python train.py --n_layer=11 --d_model=128 --n_experts=128 --experts_per_token=6 --d_expert=32 --d_shared_expert=64 --activation="glu" --moe_layers=[0, 1, 2, 3, 4, 5, 6, 7, 8, 9, 10] --router_score="softmax" --normalize_top_k=true --routed_scale=1.0 --balance_loss=0.00631 --balance_bias=false --shared_expert_gate=true --init_std_router=0.0296 --lr_router=0.00162 --vocab_size=4096 --norm="rmsnorm" --norm_eps=1e-06 --tie_embeddings="early" --optimizer="adam_atan2" --lr=0.00325 --beta1=0.9 --beta2=0.95 --batch_tokens=[65536, 131072, 196608] --seq_len=512 --train_tokens=579000000 --steps=4866 --dataset="wikipedia_en"
Below are experts of layer 3 (counted from 0) of a mixture-of-experts language model. Rows are named router (the router's row for the expert), gate (a neuron's input weights, with its number), up (a neuron's input weights, with its number), down (a neuron's output weights, with its number) and show model dimensions 0-31. Each number is 128 + 24 x the weight over its row's rms, rounded and kept within 0 to 255. Numbers have three digits each.
After each expert's rows: "comes before" lists some tokens at least twice as common just after its tokens as in all text; "gets" lists some tokens that make up at least twice as much of what it gets as of all text. This comes from a sample of Wikipedia text that the model never trained on. Tokens count by the router's weight.

# expert 120
router:123153137111119137081165104061147185115148080127173103130149137119184167089159091129106101122145
gate0:139087129100121095147134125121093117146154088126127135152107116096101109109141110146114120150150
up0:167157096133134117133095120124130087146150128160125105127113141168136146145116135153131084130147
down0:192122140129120118103141133182114168091141128133138088132141131139152104127144079153154119095137
gate1:119118124140157102121112166119162113143148152098143202127109107083162136169122111150125161105139
up1:144098100137138146120056142141093117115137154132115159150079126080154117126118120153061128111132
down1:111121110123123107110130082131137148118126088139136095137108135118127179147117111143117146151148
gate2:128114132106146133106172133116180129100163186125137169123083093161099118130136104103133134142127
up2:120142151166132123117116127095124120097118132088113111115101121164145119100104156081159118179140
down2:125124157135131132085111110141167147138102106132146093112158119135082136114112150125110128135116
gate3:118102157136132116137167148102114121109142143099173178161144094123164107142110112139191151143153
up3:130122127169151100136115120168138139117093130154136127133083143137078117135123129115158148097095
down3:110162144142124133119124163179166155112108105122119131143117124129155146136130108135115105124117
gate4:164083114132124139117133175110109132156135163163131165134078105116100160121124118128154161126114
up4:136108158124132142181108115144084107114072158129105103115108122171120107125149103144116123153106
down4:168148138169186171127127159128134089104110123131139149146129134143123120132127072166138082078101
gate5:160129131116116099130123107130109119172101134124121140151110148144111103116108072152113154144171
up5:149145129099122125143138040132135095142148108147180112159178116100107156157111155115160161130130
down5:103160136138138138121114146079119127140136163128082115075114123108141134153131103132177123137102
gate6:150129104064110091157125128106121151158151107094078159145124164123111084112116137106131158109121
up6:119116172146141113143109152152122129095125171169134147142113119116115167157136113086090112149106
down6:099117124204179137134096113144126108100113162123111149142137159142143147158133107152096093143105
gate7:117097150117134122134153172073173140139117122118146161099074089121124123114139113130142176191113
up7:129153104139117149151111153107153085141132105136088149108178138127143148093113146179145149122175
down7:126119138150126155113147125121114165084136127100121118124082106126128132132093133175130137152121
gate8:152161096122131124163131140120147097122134123136112160150142108108090124148107116162107147126134
up8:124096118138122168150109135115134116137187167105100146105106095127139151117138136088126113091166
down8:128111147109089128109147122117133124192105084127118083125157119146113102121091136142141143108118
gate9:138083147106104134167119138138160102188088121145111179140130132133139134151110140176131147156090
up9:134159100109143115097168116156128135118129133090148108129107133124104111128137115134158139105132
down9:139168149117116115099111143168155171169154144168136129139131116150145123137169149141176147203162
gate10:106089142133161121090161136105155085121097118109120161145122119075112152129136153125126140119141
up10:169137188124158132086136103120155148164126074089135104145115094108120086124138151162158119158092
down10:154144131113140154120114127106112120122127115172088127175129114093118107139141133157162151151172
gate11:141122169088123135125158124134176081133091134139135144107123138124129164104133120076124152159143
up11:180164102147115127127136122137160147180124128124093133143140181164138124111121162127137137167115
down11:086059142131166063117155167143152122150130149143086134119173095123128104149130098143116136147139
gate12:143154131111128087135143154097121093084128135128103140119110143142110127104151144121120094126152
up12:115102096167096106137130151100131165140139086153144121091096143177140118163117135147135174096156
down12:153139139144144115109116142099125155152108133132151120110131132124088110154136137152104127133130
gate13:107131099129144152137148147120178126128106152113133188160106115104090109115160153117094141151137
up13:126131152143117141123126134137139167159143171118134121106112135143144135157105130140112126108120
down13:153153126177132144139115148105151118111129112114124150103114152151116107154082164173136123124123
gate14:137105142102134152123176103130167100155104124103159179131138134124119129141070157131129145103121
up14:077113120124123124121148119146117112084124071131119125129141159092114123137131086153107130181100
down14:122144184120138129108146102138133151133092126119110153089160176130103113130144096112131117152149
gate15:142110144145155119173148165138137130143083126082128128140110107087135115125122129112080149161151
up15:086118123117151160120145127149100100143134149130131156111141108146105128117120095100132141086130
down15:135129126135151104167157109128114124161103160119114133122139111110100125129127126127146129160099
gate16:156143173117161127149128131112133116162098140126115121111106171114129111108160050150129130187143
up16:143156173141118126162113130112137108122160116148086133120147178186163116137130150131141109130164
down16:115132127155065149163091073136103164134142134121130082164095089123133130121109149111091152133145
gate17:100153188139138125148115103102089110116147115134137150139106100086115135112122108114190146140115
up17:155153113146119114122156127148120098083137085109148162119176110144128099122133142093089118140157
down17:090083133135088164114148113106110140149135104108118151115166114109134127103175108120118125149143
gate18:156104154110144098150149149104164130189120128170139145120131136122100150103104128095186137128094
up18:157067101128184141125132114100137093167125124120101144097137122121138125103126176097127137125144
down18:111164132093111124141138154165164176131168144122131092108133109111122121114155147089136145151189
comes before: "|", " ", "-", " %", " Year", "|---|---|---|---|\n"
gets: "|", " |\n", " |", "\n", " the", "end"

# expert 61
router:104108140116153150159109113131127113151169161100115113136124157106143123089100071128112097135158
gate0:133119111157102131089127099094181116118127155131118161140097130133109114090167161125181142101082
up0:110129149126138126151163163138110091145119113174174150133123098103146130126142114104078156151143
down0:140125118195147151132133116117139118093103118152113142105130125145101124129180183173108161151091
gate1:128161102106153117115133128117179116114115128136120147123159082115145124155135131106149129100113
up1:114084104124133114139119113144104096128095115136119140072101165145157156140140138181101147176107
down1:176098162150148103108135120138152114132130135118117124135110130142142146130142138127154175149088
gate2:123101152140138118125157131062158158136127113112124138125100094106116135140109127125136144172110
up2:120111158179130118144142134112160115144156130128176125121124136087137144102126148133090150118138
down2:142154127138094116116072146147127110093129099145146105111182127093105170112149133103126167108133
gate3:108111095121161131099145155098114144127093124135123137142139105087071113152148134086134145139095
up3:113148080119158126121105135147145137126108095146146119133132099103144122151093136078082121112138
down3:123149127154136099125106123151168121106113131145122102087136120107125073147116106154126148122166
gate4:122148140118117112132157134096119085158100123136117140123061122164149125102165141119105143150145
up4:134185131142137113135151139120074143117137123151109130069095157122129113101127122106118139130144
down4:105144153151160108148126114096077077133126156142141120102093138078163100136124090108135144143148
gate5:105132129144168035109172130078132145106116107129139136155120086178153123128137149125137162102158
up5:112125117138141072136135146113115139139168134100127120155125116175161114111107122142109154133184
down5:141182153102127151147133145124098145114121103110125068081108150129083142113082118151074124074159
gate6:113104094151118132116156121124173112078111112133146159077100112096128104191129139092092146111153
up6:129113102113114142098121140131200096122099157077129113140086123127125138158150152183127108157176
down6:100150117132130134161118132150096136083155143136103122153124134215094123159142117121104111131126
gate7:085113100151141113132144105144152143088132078128151146126106074097112122121148160148113155084159
up7:118114113154123130130129157138135173131105056125137122140126093119115117132117159141101146100165
down7:101103111126115142114092156137113099121144141166107157147159117114147109089118143132088153072176
gate8:147115139150128112127161104142142153159125102129179146144103111075151110123142144131122145116142
up8:140085095142099155100113158131150104122117138114099121132170103155078130167166137118165130126154
down8:167104113150075084088131145148158126157100173165145143134150141148092143150131094090162116155126
gate9:104131188139140119136174124111116102141092115108144159111115124088092112171130150147093147138122
up9:128145117103099121126136138145162106171118111107096139087105116101149130171179124134144117116137
down9:129135154178152111134171122077139113106101061107130120099087130130115168167139152087145113111132
gate10:114129121117160090160128104148104136092157141141122175119123098122121184146131126117138135111105
up10:121133178094145142151155096118140117133152140114124132135108161159153163156133106146156114117111
down10:141166132128174194099112143098105136110136177097127103105144133137117131172077064135108095172157
gate11:119166150128141101138146077107112089117142123174116157127126106138133152124133116090130134135167
up11:131119106143135156101149115154183104142139145159112125097109094104140125125144136142095145114190
down11:161133054127129120069109133124142106140112163141107162113135133153169097161098148120111138100107
gate12:126120123123176095082151125071078145105132130104137158098135137118135131114145119141146121118118
up12:127119120167159120160139100140141148136089104117149157125129150069195092143116117193149116118181
down12:149153120104164086105165103134129109131173149151121103101160141130171143117118135127112118140130
gate13:108142105119122127110136129137138071130134115126141151086125121109100140187163176048132129117126
up13:100080109120123144147126135112128124149159157146180117152149113144146169122109091141142136101090
down13:132119150148108114137146160137136131125123138150143132139187096164124101139129140134182112170158
gate14:159141124126138069158120152122101108153112114153139136105140078112135132134123112124135134139104
up14:107097124169149114101157116127147131134145147134121121196173124151108140156135151105145143136113
down14:146126176187097143095088088153128179189158141132144156136141152118122100150184140123099117143170
gate15:125136149126149091119138112133112121126139107133109140141142136133145123145144144153126121151096
up15:106128129159139119079152140116120134101090120162148116131173107135163093096137137135159122136119
down15:149130121096131131069127090167105148066130145081110099132128139162112123136111085085144117145136
gate16:104128127153127117101159118105169142094114125110142156127144159096146113190129167159105140078074
up16:147098140117146159107140110129152127138129121138118126112148149124119138136111121128131102130143
down16:102135095122138133148142121121109115164110092098134160112154149123156134120085132131156127097113
gate17:143124127156150101159143102101143108144143148130126164121137100108124150130163094114172147130112
up17:137126135106120125140118089137105083135173110098170147172137184098135149123113122120113102117113
down17:129171111105116147138140109148154128084138105142072105128132108143110159131103097109166115097165
gate18:143104131141123085124153144093144131144146101129148148108115108143131141099129131081145175149110
up18:107114096130089194163124165172094102150127156133142126150180111120113134128141111124136121123152
down18:136132140121102113123117144140157087162126154165100111116131150131133141112151105093093102099112
comes before: "201", "1", "200", "2", "202", "199"
gets: " ", "-", "–", " -", " •", "-m"

# expert 12
router:166104149098121144134108114091126141147173115108117117126125162139120106143086163104125142152130
gate0:138120171153178092170129113106160133128107105108091158120107134122147138131152148140115131139127
up0:129129131112140120116085103110098154112134140119113137119101122096106142128090082105143093125143
down0:098133114139142156117140126174160120083137131072139157153121122139091118143178139142155102100163
gate1:122091106132087125139184139134137131128107151111125161139100159077089115122117101150132139131127
up1:139118130123079112111132124109170132105115159117120118114117158143117128140154104093148165158108
down1:122141133090141153114169129141113137121132197107134104111176118177136121150124138140114184144110
gate2:125140155127136080113112139088164158108125153105170161119131159095145131147128077111161108129163
up2:125137142139138129116143078099144170113133113114147124102146166155124142156131064132107111132120
down2:182094112145137147123125139103121112150176140136131127131067137100131075136169132115134106187120
gate3:144108132125148095142146122117155154131103123115176148126098131026097130155132142115118155099111
up3:106161114129123146098135132135098131131135117130094090126070090170146078111185149130123102145166
down3:083102169112132166103150128124106156172143165124111153126168130145126105157140172144094139076146
gate4:127128142134132145146124116127145138102045096124129151113132123146085101118134130133166126139117
up4:116115132170171130145114120138114098156116190107112139144113167112128110136131109158144090116171
down4:115099188202180151097143095146171157107131167113113138112147114141136125143173110154164110159134
gate5:121134138118110122139139104108118121128118162152132177172119125140093161110108116144119092176121
up5:125074090158137159114160141168131140142081126128153100124110160138117143098137163128143133147152
down5:124176092123110145098110141179084135144109112141145129118128106117107145147143125133110150154125
gate6:135130161137162114148146154122164100133069115130110169167108120120113133137125120134122122162130
up6:128127086137141104096146107088087119126156126148167122125134131147134132112131146132126152125155
down6:159155114113131142137145127140103134127098083147160141142095139116117132128166164073141131068148
gate7:118158105152180102137184080079185101104121127122134141128093098077101134124148173107105161140134
up7:153105173110105109110103134164101138160109163107157146081118099163143155159144098134128074164064
down7:116094117160152138067124142099108148144162152146127153090091155155155128169105134105109076162110
gate8:144157174119147121141127165127112126139113119135066142131092144056194113077126138212149149144137
up8:140161107112093115108107180110113142089098163158135134109135099096128114096115161125121123059088
down8:106122132119104092142175146127137117101125092120128119143127118150125124109107098129105106144136
gate9:124110119106140108134114153122146114147138130112082152122077126083138124142142118126095129115143
up9:117110168154161126132138122098108064132098136144132130129102142111126129139127104114133104146176
down9:103173156112127166182090126108138176085108151105140108105111145129156163098071102145116084106133
gate10:116148164130130136118135099133124108100062108101117131160103105115096156115126108168128147132129
up10:161094125169140161156160121119158114125149127118130123112184151134094140179158157141127101098119
down10:154114128178101181075081112124112164136093144173130135119184130152129130133146119114170113163101
gate11:148151121117142125155130155114157148138124156132098123136088107128081156149126114128109139125104
up11:120191168141111116155095151135115098126141113130128136165183133114127150154125098131107102131112
down11:128124156162088128144110122160105156170141147102141128126167102148168119124104160148093100136115
gate12:149099103118187097159185108132152065120085074119154161105127086110121166107168142138151105140139
up12:108128155175139094121111123101127132111197152136119114147117126087122128156122091128147126131139
down12:116090132138155183126100121114109106152136108100128109115131124138085098168167114160127138139131
gate13:104164166160102121128138109078145124119117147140104149111107130101064135136127106121157134119099
up13:093062158128151145129140100124144139121130116114100145145162090109103127084093113117140101111109
down13:106133156151112122135115116117183120147090159097130123138158149123144128132074143104134074109075
gate14:097130131131164095138141109128118164138138120153154145105133078059128174083134115111147156113153
up14:136120108117172129120144124108135174139164130152158128119119088085138173123115098126101180110123
down14:075105090087151121181092128080162109167118129083127127126135144131144109100087115140120139135152
gate15:129145113130124137084135119152133121147142140106119143108113118123116149179148118108180134099122
up15:086127113094116126081125165127160095169163113076135141104085108102129141112114152111120197147119
down15:156114101127149092151098130142127132132140112120127093149093153140145133098121110133142115152074
gate16:109108118130163093144133103106088095096078090122139136109072138059126149146110135124084127146128
up16:109133116140162110079150133087099099139112153146122117126119146130085116140140145136115141122141
down16:124098142147167127139118137145127127141114092150069122125145126113148146141104149091118137085162
gate17:137104120134149118162140118125157147174107117121135114103126112134141132155134113105150134112133
up17:153150145092119122106086159112149103130146131074098116090092145147141141134131138172117105172092
down17:135131147109118126126127162112074133178118128176124123092077114126111110140142146165117128147104
gate18:138168177105123124169146146167171121150079175100088135136121106111149134161122110114109093136129
up18:137094101129105132126133155139135112114146098133157138103117080131106121105146133140121155108126
down18:135140160174099103095121120098158165141091123126095132074114119090119128145156167111132134132176
comes before: " ", "-", "born", "aged", "B", "S"
gets: "|", " (", "-", " a", " \"", " an"

# expert 2
router:120121139136101118101110125081157160136153128116106139126149087097085115182162143088153117089086
gate0:164148119104158111161160131139094139149113126109163145137153149115117130116106143140119143159164
up0:133114138153160129120103115119107154168164138176122099097146113131115106123127128137139122107127
down0:071119122117122093082096119122073099147145124145137096154129117163128133129122162092134157175144
gate1:141146118148119104158171130100140149150135111125134131113146151160128163125095126147107154120159
up1:116112111153113114122114148112129120082094128152079137092130150121135109121115132110092152154128
down1:143124115114201135150114124155132103113136144146133101157122157106108135163134144099154096125126
gate2:153122101142120097154141157117122160178142138150143169124106115144145131128090113143105131140154
up2:121129101101139133131137133126065148130142120135135139129134129103132120119137144133164075141158
down2:151087069132135084187106111087091138132156075126167139153115152114101131087123126141125134145152
gate3:162101117154140132147160138131105140134139110140153229086133143126169109136095097127103141121113
up3:106162145143085113112112119096129079124143165157134084166102116175143121135175140131106109153149
down3:136126121093109153053103117135111127151111141136133083164145112127091097131141153105136167160149
gate4:138142139136159162143115152082111106120105122119137159076114102114182159103142161118130172114171
up4:125139165170108157131114118132126135113114146091106115139156109141107177130132155139097135111115
down4:147125131130129156115169090133134122130109107112128175118121123147101158112138108107114134105142
gate5:167121135068140111146138163115123117146136083158114130081123092092160097104106162115119159157132
up5:127143164124124132142104128080125131133145139113151123127100134095154124126127162089114124117135
down5:152127134187151136156109119141128130110141143154123170107128126141111113097088133136081131093139
gate6:150120101112175133144147112158121110169130148127172152131106176117113128126128094107119122132154
up6:159128126146114096117089126156129092136169122141120136143103113113081117160162154114119092136161
down6:075097126145148101176140141097118141121145140131140145112114140108127157096121113125107127139159
gate7:142117126103140103133133124107118113168108161155179147148122115123140133151105139152109114141169
up7:128119125123127112139121142116088173141141102132145137150130106138184123109137130120164127178130
down7:146133133152140158113128144152172111099157121117122154120139126121138108121144125153124085139136
gate8:141171154123133133144139130128160084140113130114133151120112151106170137111118138114102122136114
up8:124143177116131105142138131132133133113124125144100115109100121114109112123156141127125144097149
down8:141098107152179087164135125057108100150128104143126167088094096119153131134109120133134102151140
gate9:151132130110118115137147117089091117144137139106164136120149164145176140102127129150148123136123
up9:130135101083118079142138156062135167114147105099129103137117150134070112094130145167123120122117
down9:127134109159148105126139126087136167120079139100100110104114141114165178103116138142087072105145
gate10:139127092113147116149141150151121106138124095098105122094124144124122147121080146150089126110121
up10:121139107138134151131146124145139121111156159137162132146126141135138137111152091142119137070145
down10:112173097123111158117095136170157106117129148115082077143158143163132124136179138149144140146125
gate11:158127150099151093146149176141105103109116120093177143133087133109121152102114112138109122152141
up11:140168133151104118123125116134186131110151156096098135172151102136154127117161161145115123120123
down11:114114132111092120064135111174144142135139105122144117115148124128094090111138152148119146148131
gate12:150121180143151126154161118131098118157147111116174148123080168133142141138110141175125152125117
up12:125118112131148108109110139143112115147130162116167120093107111137094139138141144113099111108113
down12:137111137141153155114134125169129111134117129135135140143089127156203119105128146138117135157092
gate13:156089118140146155153136158108119124132113090132173118113128108082125172120082113129128125118143
up13:133120107131151144134120167102151109108131117128097136149152117133143165131132102127101146098148
down13:104076108147137125164107128093131118165124122139139147139117144104136132144109131116070139131137
gate14:161142155166172151174111152122130140087137113141131106132148153120126163142080122130120129127115
up14:125162091102136081123133152135149154116169166116141126118116155149102145112104106130127112116107
down14:137148128091180095156107157138122071092131158133120122143089123155155105114151135101091109119114
gate15:144086082104139075154102168080092147138120091132111148105097136117129141097088132107145146134141
up15:111152106140088114131119145104110129091112141079088127099108138168132131124158102079136110082119
down15:163145098139091136127140121115113107158149132112126143107127140129124106170132133153138172103110
gate16:153127120151132149150152161144100075140131168113126143075121154140143149095109146138112143156147
up16:123149148158122068120122106113138110113179136157144156153139124152134127142107134132144152075107
down16:147112116133138148121132147152093135126142138158106113112097137121154143132143129137121108124126
gate17:186125135128128129136145180106106107125139100138169133119088125103154126075124096136113172133133
up17:144144114070127149114085145097135103123126127115107115125092137176101112107120114143116132144112
down17:118097112138157076180142136116157119146101120160124118126120145070158120091169142130066123109133
gate18:138143120116121129149158152130140147156144112127134129093107094120102161097130129155084134138145
up18:145129109097143134119128134159110147162116082146118117145146110124143143135110131167123105149122
down18:126119166105130142170150150080179157123086144132129096131111146155120120095114109137169107143115
comes before: ",", " (", "\n", "i", "a", "an"
gets: "an", "a", "as", "k", "al", "on"

# expert 46
router:106124188115108121104123120076157125119133121155091129165141118144084140168160150092168108117111
gate0:162145133118124114145149152165155083138108119094150165144119143123118127103078123143084159143116
up0:103193094137088146103149112085122109131154102148107143098132104111129131149135120139149074143144
down0:086159127129101144097092160125141129137124074128100113099142142153118106139151160142158140136129
gate1:152105113181103170140142170119121115146098118120137116132088104126139114105092131125089141118152
up1:118143107118143137121132128098118152144167111149094122157152098092160150128135128132130130120141
down1:102165134136096118069150114172143160131137130146153125123124101141116162111129146156099097095102
gate2:165121121104131126132161153159103119116100115117123171134123142106160118099083097145123189196139
up2:114136114142122134131107102102120122161124156149166083125119084093164098164132091073136126080140
down2:101121091100089141116164159092147106108091138121105097100104124134165132136131127170126139121123
gate3:134139121109120150147187193134119115139115111115110131138131126123121139138140118164132143152143
up3:134080133168130106133108115133121130113138086138148156114134199119114143151135110119168145148115
down3:141122133107160128126162099104146139117120118132145096176128148150127103089089139119130099154117
gate4:144142121142144155135167161125142148135136122090164117142110196108121147109094116136107156125167
up4:138137114111115078141105126128125135160161168133120106095140096171125125123107132098131124153079
down4:138157101089147131162130166158108132116117139120143105126149100112137119130168122082135128125135
gate5:158114140091151135135156153095090118134135113104150127125104126125139184134101141154131129150142
up5:111133152137119132122176139093148109150159135121105141168132125134146164115124119086147135128097
down5:117132056130137112142140125109109142114129127118130091144117150149131106114090143123117084151150
gate6:132157128156137145151124141062105142112154121055175112090119154127141119095150132117116142151170
up6:120122158163140139142137114182142104093129106212124147117145123136131129154074164133116142086162
down6:132135105137131141111140153160126074128114102134088087129118157103125109121127084149159172128132
gate7:170127144124108117132134129087090093118109090115141182172143159146173112097136144143122145163132
up7:134062156151137157136131134150139116138131173151124116111107141130081138142107110120132133095150
down7:106105130111093091136115084091087102128125101130177103145121125134133106132118151157116153098112
gate8:143103100076136121133119150093135145158096115106138157130093144113134130116131121145096142105131
up8:128140127160143127130136123148113100093124116122125145117129094105151158148116110130145152142098
down8:140160176163103173139113107135148170089115102111102152110119138195119122128158100117109142148130
gate9:166126116106147120142141117136129134173145164115137149150128121126115158097133114126119135117143
up9:128130120101136101129114123107107158130162157124129139168131087107123146137104130170105098121064
down9:122112120126114108119129099101155131142141109145120142127123129172116112119102124134155121147172
gate10:165091103088123136153137146136123110169134125137142100108089147119118113126097100152080122135143
up10:121102135107142131114151135134146143135153095136123102099109131084155111128152105123114091126105
down10:140119129133146106182118083100133115109102088154152131126099098124156148080096133138110149104126
gate11:137170133143108121127147146122158136088112122140129175131112097131142133079097110149124142149140
up11:098106128145173112140098151147121157115106107165114093136140107149149145089122127134127142127134
down11:155127139175148097142109133132094120142109112110153155151135145145122137147142147116068111142142
gate12:137131137151110090120129155087131113143114116111132149116132154125155145112091148136103141100132
up12:115082097124142136138147114131108120089107139118147102132124130110105130119113161151117127093149
down12:126171123118136133098148144118164136165099137152144148118163152128130155149105088121122119087119
gate13:162113109135126133135130163149099138182158149126142136079083107098117142115116097149127168134139
up13:125151132105117097126154137131201116124114116079142139150132165159157107139136168161126089129161
down13:108071108174096095126098098091099127141131096128125153145129127119159123117105144100122135142160
gate14:152149141135150123169134170150141091132095124091128163114101108130171132092123134159108117139122
up14:134124137114119105139148139163133143129107126138141131089125108133143137127089133114149136174140
down14:157149086137121073142137101115154147133060160096141147143123127089091153109105113112065123127102
gate15:129137110133134115128146126158139111099138160093134158112122123079158146143088124154094189165130
up15:117118172110109128123131125114117125146151114143131107122133109159102133087144147105132102105150
down15:113144179088125129095130114123133103180153150144109155143159117116134089109132095145135129116082
gate16:175128134090147119146173134174135120077149102143132170123094085136130115106138124115116135188139
up16:136156076147140125116117137108148115144159120151157139141167132129126086131119103106173098130125
down16:098128142120103123107147142143171121132133131110123103152159090161111123133132147087157125144092
gate17:130145135144119134129138141109109132113112099127132176128121145130162144107098135170122083133133
up17:139127136123136130136094134136117096169103163129113126121112112127093086138151149086144112135114
down17:124174126105127103109112170133123104126135150114104141116143121116104140130195122154136105140076
gate18:155119110133141113125123148148099150105136126095126165087141149076130127145108098130154174173106
up18:105141140138155071108121092065127158147142153140143116148139121125129168126129112124123108146156
down18:130135114111142141090110125132074132125108108115114094122117095143137101113124119113134089103145
comes before: ",", " (", "\n", "i", "a", "is"
gets: "a", "is", "in", "al", "an", "ar"

# expert 15
router:073116138139121130154140131140144162114143130120126142127161135073142108137056097104144090080111
gate0:162099142114130140162157133125169116158120110135087135113082123142150115069140120136137134091117
up0:110162122089107167134117153113122129106119124130147112103112158119132164124113104134098097103168
down0:149117116128116207110152127125137124111117114160142100159146095152087144161156144110122170137137
gate1:122094127136141130145153162126117136159117081184126108129123129159091126148125186071078138099159
up1:109118134121086092113138075100124148125131105146135141083134092146147109119114122109128153148173
down1:141141096107138097133144117153141108157141100162122106140146156151145076184152118103105133152157
gate2:141063115130115163146134144098139102153164131097151174128144153123133118120133105114138170135134
up2:133132153109173111096140120137143134106097095134150139163172113109102128135124169124122106135156
down2:115125140155151092105105107148132109138134098103158122173130148135134157093174130120127120140114
gate3:155162129080156145148151107091128111150205133124092139111083122107123180101114093151131128146134
up3:153127144113077159125143098120150090142171155200127158096092161089104115124122124115153142138117
down3:113121113157140128129110073118139159165152139140156147140102129073116162157103100164123079092169
gate4:143145163146116092154112147110086119172134103104133150119077148133125138124130128156098134099113
up4:111103128155148116119126128108144150137155158117176123153182147100097136127139130086191129115105
down4:127155099117118083136158112104120135165140127127117147122123132120137113139115077109137141096108
gate5:165109121119172106127139145085117101130145095138100183154129108143128142091122085150107123125110
up5:125142105107102082103112112124082129092144134196114116118137111139141123159122097111172139161122
down5:159124125147122090106125163157126151112110088105113179080107134130130134094167147142133154189118
gate6:111158159070161135122105169121108101150122107170153105111097121179110182102137125132088148082154
up6:151117152109156150153073130129081115109133117206129125109150133128122170133117102135115115116144
down6:138158120074160125118115131120121140153152141147170150114105129160125180140123104097148146134110
gate7:124105109092095130130133124094147135120164134115113124152089149127116068125119144140151131126134
up7:110140159117109163103105126124146132149130102125113127090121119091135107135125183112122122124057
down7:129116083122141136147077116121123106142127105131163178141148091138080127127139124169151157154087
gate8:091132154152136112137132148099136124089114092168095145137164127139108174113120143177121145117144
up8:104144098104089114079121108127116130138111145110165119153112098120137098108184120176165107123095
down8:136101145134117099162167104089119103167115131105144093131084136101141149114111124159081171166122
gate9:153133157166128143125180117116176117095160113147105131180120135092142123164162179164103112132123
up9:150155085136101122115131122109107111161132162119162105121103143121118137103127137120138148141140
down9:120090124119127112160117127111129113153086139120160108133140152122096149103135127155127164132086
gate10:113116155122106117152144172121155117083157087179164186125133118139113130155127139134144138142129
up10:118147113166112111137143124123105152123130166144101127101113088141098079096123119166064116162118
down10:090132123092129102134112120122101110110108136159133127121111119172130141083109142174066159170106
gate11:116085155073160123129191115124118116128151131090167139137130133099082124119138136107153158138133
up11:120133100138102113095142129125122155091109117155110088146124121147129128118131155152130097143144
down11:138100079115131132125107157155116099171105122160127126100118120114180116114133100172154086118118
gate12:130146120142100101109175107087153099116152083155140146177141112107146068140148129182106135128129
up12:099154145148084150141154150124120122096144140152146143165154114131150147098076088155155099153131
down12:136113162154136142118105100085128171132129157138117181109109127148114167126108136129183079101140
gate13:124093140144138136133151125133134118116073125107079128100124090134146124160142136118157165167162
up13:123087106127151114119133114122134138132094125076144099139149104122112085105155132084156091154123
down13:126130138128135122111168109158117141142082140098133173157086155143108128154071142131120123129140
gate14:113128154136148146121130136110135127157185130145130161138142094118106121110126138121129162160125
up14:125149147082093144143129147128071136140165116111195136109144174152058146087141101130133107105126
down14:136135136108137111102159104097119135138125130131121096123117150115159142156100090104129116161090
gate15:123090154129131113139179137112134116100156110158110160129124110117132089118126149129079149163136
up15:125087107115195115134169136116127125135158133158168110130116105102119160092139130123160134143127
down15:133125136152095109142151147146128116153149124142158090171103131124131154174102108130100092115204
gate16:158103146140127131176149144117116123105116117110086128183112170157108110124123113115102150139108
up16:117092103109133112074121119114141158115139155104147113118147084159109129102131076109123147115085
down16:162133105103132101122130103136149100106076082112110126125078118148139155119096094110122106116091
gate17:145153133133126119148170166094116151144160106121193157162135124133153133097116118120083124109113
up17:117104091134149114140146131088124112114144143105158148137103132123150116116156179103122131141135
down17:121140141140122159065079127143174076121105131155171132127134125160129159099148111147128125130177
gate18:148120154069129114160113127122114109127133152122096140121045137129131118064125106150123133078131
up18:105116093167144138079140127108149143139089131119129112159171093110154156165124152145153131169134
down18:116147136142149138132127112084102145135081163142136119102148137141067139105142158135142168200136
comes before: " |", "–", ",", ")", ".", ";"
gets: "0", "s", "3", "1", "4", "5"